Weights of a small mixture-of-experts language model, trained from scratch on English Wikipedia.
Experts: 256 experts in each of 7 layers, 32 GeGLU neurons an expert, 8 picks a token, a sigmoid router, a shared expert of 64 neurons.
Training: a variant of Adam for the experts, 572M tokens, 4447 steps.
Below are experts of layer 2 (counted from 0) of a mixture-of-experts language model. Rows are named gate (a neuron's input weights, with its number), up (a neuron's input weights, with its number) and show model dimensions 0-191. Each number is 128 + 24 x the weight over its row's rms, rounded and kept within 0 to 255. Numbers have three digits each.
Before each expert's rows: "gets" lists some tokens that make up at least twice as much of what it gets as of all text. This comes from a sample of Wikipedia text that the model never trained on. Tokens count by the router's weight.

# expert 52
gets: "\" ", "\n", "on ", "- ", "a ", "for "
gate0:175138110148147142108137154112167097091146181139113162115106136091183119136108111145128146093083143159107155115108149164140113140112156122159164136101126121137152146171186155137151133159085103156133131117146111147143177145164125136112108121140108083128090083113134160143143146129131145120125174090113132116123122128129069148091137133138148104119100164175118146165165147080127118124079103140194077130111125118122137129123121122121132128142138109115151095084111165124090115137132124139138119157137112096130122176146110105136171123141143160117166140116148144133140119119130139125
up0:104108121081146114143138141200117123125129156106150133116114103103105097125126071137100163166131150130143138131121126108079142097203163161120152120103147142095178108106140139138099116142083172129141156144127152119110127126115132172159159161135126116104132125141138137144134124129119105131118134106149141133115143117114138134134141198141114118098137146116152148117157100109129130159169110084130115150136169131155117126098133142125127098140165077135164137105143155138128181115086113155081139137179128135132147154140085095121130158107142121139126158164181125092133165127111157106
gate1:087146135166142132139118100137153151120124178094107150169111136173164078162144127153113135133130118132145094157090140164119108117134129127176140143087165109119123091127122195142126108131114139161130158157144116109093131137116139131102100148151134133117134113111130095153144147148062118163118178136166118139147141116114113160112142117167133103150124186133136139138173148108168154131101167116080118131077137142127158109133129149158141121151158126157147147151145151120120119156101154123116151150115133125128090132139111187120136138094101121115149108143121166144179138092100167141
up1:090120111087113129136118135083152066141123113124107124163091179132103133065133075132150095145108127133116144134076153152071106146070135094149095143130163091095140096133125138148137112131078148124150187139142136139163136146131154156128090160110122144129149155153138130131116138133142064135138128115175180170138133131127132126129105140160122139145088127118107156125143093127116113126113153122153127159113145161129151128119128141122119123141169115148136166110115170118130145136150160119071128127116154122140098128136154153168105152109108124106114135139180126104152147112145160149

# expert 200
gets: "\n", "- ", "\n\n", "= ", "• ", "record"
gate0:139132113123149111165121101087126151081163128146172148108122140124174146086122102110141113124127135106106123134107142160107110166129107113151104132097137134168158097139131129153135131116142128087114119137157127121114128170119125144133168195092127121079127194128143142166126152089146148160149141115097125093123146116139123132157159094114142132120128137160102141113115175096165130134123135113124131104169107140127086152126143135091119126121170112145102123126152131172143165089086109104121096117209110080149154134098167139105126127135137087112097151100125120129141146119167115164
up0:142138140105102114121124120142135110124106132124080146125102139094132104146144158132085180144155110134123132111100118096161151108098091123148120083172118113111139112126143136107098144118180130138149098126108154161151141092143118145147156085136117121146083137133113110098125075170125123096125130100161125156111102128107121131132083126138117131140107153058110139142099101119128117153158171130099160137105079090147144153099117116117146155121079102086114126147135137148131097149166133169168150099072113180151125162139158100109100156120114098112098132117153152115126142101095133115
gate1:143095121139132095136136171054166104147184161119149145128124116119150172136125117092126108129131139159127129123130114110089147142108111071145174139148102137108084100102104117156103140093166140143131103095111132153138125136100121141146130179119118090121141103113156110128116128128135125111125180132132170151114107119186129099092154103098142147159133132129126131121079153132124145146127157120146133144103109131135115117111142122147165133133113112105142143121144105100065151100105162172127165104108117108113142152114093140140130135098140081129163137165126159153120112144082146058
up1:129158135112115139107115135192130154105107106113090093120144143107084098145086135134089156119145092095115131119130123145143111110128115155108108099116191152168116145144165145101154138121145127108139156170140110095128144116175138139136153099125138158160080153118130133089142129110092133152111120143150099101153128116069125167165129153139107117113118147123113112146140139121125129120160124139103145148142147156158136159105125139131120140113146188147127095152136131174184110155153135083181111165143128153077107135109137150091108125154099155124125134104126117093110128099181097149

# expert 198
gets: "\n", "- ", "\n  ", "out", "\n    ", "S"
gate0:147142198155121113103140150115171121147147139140120158108148170123147143132170109135124132126105114133107133140115139143092138126154171129170126152128084148106114127116154094177131082079146125161147128129122135130148146159136130171108154134175145117119140122140173142115118165154152136150100121120146138107155108131135149161116150106141106133176111106083142136135184108116146108139148086110146157136132132113127175169166139143150128154125143150198119114131176109163160109079161124098108113157168123143156168107140139159151112161157113143108122150105127181153122139132128135129
up0:109122095139102126160126118132109111131109130105111113151112080133098159099135132101118115149151120113142141154124079147138157200102077103095129109135162132162111115148113179102134150170109112117150125124146101100076125099114109086136116091122115135128107151130123139158122122140134138078143160129116166163089136109122118095127105177114139101090099100139132140139095151122098136079138167147113083114103128113136094108094110123102149106139124116079087117159075119100116130150104136160141128093104126168116084139127124107085131109100135134139139129158127152103173093145121123155
gate1:142115134092123137136128137081144132115077140138121122119141154108127106084159132112130156143154106093163144137120097162112153111159119105160109155134110094117126071092133121147127108139142154133107115133109136126122150146122127145141110137122146092105142126154166163152150143157133118095137190079146134135113140141149104162138158164115088107128113107150119110133108140098104119150161088144128084116125148128191126106056114103198137150088134134120097099142133115092110151090143148093101172090126105116122160094129139140114125114092118164092124152126148149130124136146093177122
up1:125166134175125070141134141116142118137143158136103129128098155124165161094141129125169119184144112135117157124103098112146152114125089157090089087136115137134106103130120072136083101143152127112155122114153139144106108068143124128111108125110099176159144100139129153118105106134155117138116147131119150174161123152145086141129150116118141118120118110114126125153115138098145126121190126122120149069149155177096095143135157157114131120146130167123075115119117085111141163117138108102100148123110147147080125135107111138107157109125133096100154135081149162096111122141179150141